Weights of a small mixture-of-experts language model, trained from scratch on English Wikipedia.
Experts: 64 clamped SwiGLU neurons an expert, a softmax router, a shared expert of 64 neurons.
Below are experts of layer 8 (counted from 0) of a mixture-of-experts language model. Rows are named router (the router's row for the expert), gate (a neuron's input weights, with its number), up (a neuron's input weights, with its number) and show model dimensions 0-127. Each number is 200 + 20 x the weight over its row's rms, rounded and kept within 0 to 999.
Before each expert's rows: "mostly gets" lists some tokens that are sent to it at least half of the time; "comes after" lists some tokens at least twice as common just before its tokens as in all text. This comes from a sample of Wikipedia text that the model never trained on. Tokens count by the router's weight.

# expert 4
mostly gets: " by", " with", " from", " have", " under", " has"
comes after: "\n", " ", "\"", "ed", "\n ", " Preceded"
router,187,196,226,144,185,186,185,216,213,161,209,190,187,213,153,206,191,159,191,193,189,179,180,199,217,225,189,202,232,209,220,211,175,208,193,186,219,187,169,165,175,180,148,238,209,219,194,216,185,183,178,204,206,200,205,206,198,187,240,211,205,211,214,182,172,215,194,238,188,210,187,207,216,184,190,189,184,201,205,210,215,222,197,219,192,219,178,203,224,185,179,170,235,190,192,238,170,172,229,184,189,168,208,193,177,222,194,168,219,247,188,205,194,185,198,189,182,212,187,185,168,189,218,215,198,208,213,205
gate10,184,194,203,216,171,216,211,197,162,208,171,225,204,167,199,191,181,159,178,216,225,232,208,211,168,206,193,164,205,230,185,185,232,192,202,226,201,232,205,174,228,222,205,227,199,209,203,191,176,204,169,212,199,209,245,216,185,189,192,172,185,202,215,192,190,208,172,192,179,222,180,196,188,220,195,170,236,182,185,223,204,207,198,203,178,241,225,196,165,187,212,221,216,196,191,165,162,209,185,212,183,194,197,162,208,194,220,179,208,213,225,223,211,182,178,220,193,156,205,205,210,240,186,172,204,189,197,221
up10,201,191,178,202,199,175,236,196,202,225,237,206,180,185,200,208,214,176,199,179,203,206,179,219,175,186,160,179,180,218,251,210,199,208,207,205,208,215,214,190,229,237,170,209,187,215,210,161,192,190,186,179,167,227,209,206,226,226,198,205,205,196,184,242,201,237,194,225,164,203,203,248,214,183,160,187,230,187,210,186,218,201,232,189,190,216,211,212,148,210,198,212,201,187,185,218,193,192,218,228,196,191,216,210,203,219,221,167,215,184,194,196,230,199,189,186,233,208,163,193,190,212,212,219,230,182,220,209

# expert 8
mostly gets: " the", " a", " an", " The", " his", "The"
comes after: " of", " in", " to", " for", " with", " as"
router,174,203,214,197,199,161,224,209,211,174,183,207,200,221,232,179,210,165,194,202,170,189,204,200,201,220,212,236,196,216,167,229,194,203,239,163,214,165,231,209,151,203,221,221,202,213,198,199,214,214,216,198,198,198,191,181,195,180,239,191,206,205,173,207,200,177,166,226,213,212,204,189,223,206,186,229,196,199,197,197,153,233,234,226,208,247,178,190,208,216,208,210,191,181,223,206,215,203,189,226,170,176,200,229,196,208,220,230,209,189,195,216,200,186,178,164,218,195,235,203,190,214,191,208,172,236,220,206
gate10,168,176,166,224,192,168,200,215,200,186,221,191,147,194,190,188,214,207,162,183,185,196,175,206,192,207,192,209,203,210,191,198,195,191,174,204,170,190,205,197,188,196,216,210,178,195,206,184,181,210,158,194,214,212,190,228,219,215,177,214,208,207,179,191,172,233,222,221,238,200,212,211,179,195,159,212,174,217,210,209,228,202,187,203,227,209,192,171,192,189,191,192,174,184,183,192,236,201,209,214,206,187,200,229,208,162,207,215,209,224,216,162,163,224,221,199,242,205,222,217,193,228,181,163,212,229,141,198
up10,177,184,203,248,200,187,186,199,169,180,189,167,226,193,221,225,209,221,185,194,187,222,188,234,207,164,185,211,201,201,228,192,214,152,207,217,196,217,196,161,202,184,221,207,208,207,190,182,172,218,207,232,210,199,198,195,215,231,236,218,211,206,197,178,189,212,180,214,222,182,202,188,201,219,233,193,177,206,182,175,196,214,163,205,183,240,212,190,196,143,210,218,199,190,226,189,213,219,211,250,187,209,229,204,198,197,197,186,212,181,191,144,189,218,197,192,241,198,200,204,171,204,204,213,211,211,213,163

# expert 13
mostly gets: " in", " million", ",000", "–5", ".0", "–7"
comes after: " |", " was", " is", " 0", " a", " 3"
router,166,178,176,197,194,166,213,227,201,222,198,166,241,221,198,223,194,218,192,202,173,168,177,217,188,196,208,212,166,202,182,207,209,198,183,190,183,192,200,192,230,189,219,213,186,193,213,192,211,231,221,207,194,203,225,178,173,178,183,195,196,157,199,193,177,168,187,235,211,189,222,208,225,220,179,208,205,227,165,177,224,210,166,170,208,235,188,168,241,204,184,161,167,184,185,208,217,220,202,218,202,212,216,170,196,192,188,159,184,227,220,229,182,217,206,196,176,219,203,224,198,190,193,196,191,234,175,192
gate10,239,204,187,223,188,215,225,199,195,242,185,182,234,194,192,205,174,163,218,197,194,185,181,217,162,196,190,170,199,204,212,204,224,173,202,210,227,231,204,200,190,227,196,179,182,203,212,193,169,212,212,183,213,205,219,207,209,196,174,220,157,190,191,176,212,185,197,179,190,200,205,206,174,215,216,203,163,187,223,190,169,208,196,204,150,221,195,173,192,218,179,189,193,228,214,189,171,219,195,224,187,177,226,172,164,216,158,246,181,224,197,184,177,217,174,234,201,208,192,209,198,211,172,194,181,241,207,201
up10,243,209,184,204,164,226,175,202,204,241,205,241,213,168,201,188,163,182,179,190,200,215,199,231,206,203,205,189,205,232,170,220,238,197,205,210,169,187,212,159,218,195,187,184,202,222,189,189,207,201,182,213,178,190,152,215,221,228,236,211,201,205,195,199,218,198,241,175,201,185,227,223,225,214,202,199,173,218,214,211,225,214,207,183,199,236,180,197,230,223,185,174,222,178,189,212,182,208,167,199,230,176,216,207,211,206,205,209,199,170,202,195,205,177,209,177,233,210,231,197,200,230,236,186,194,217,207,201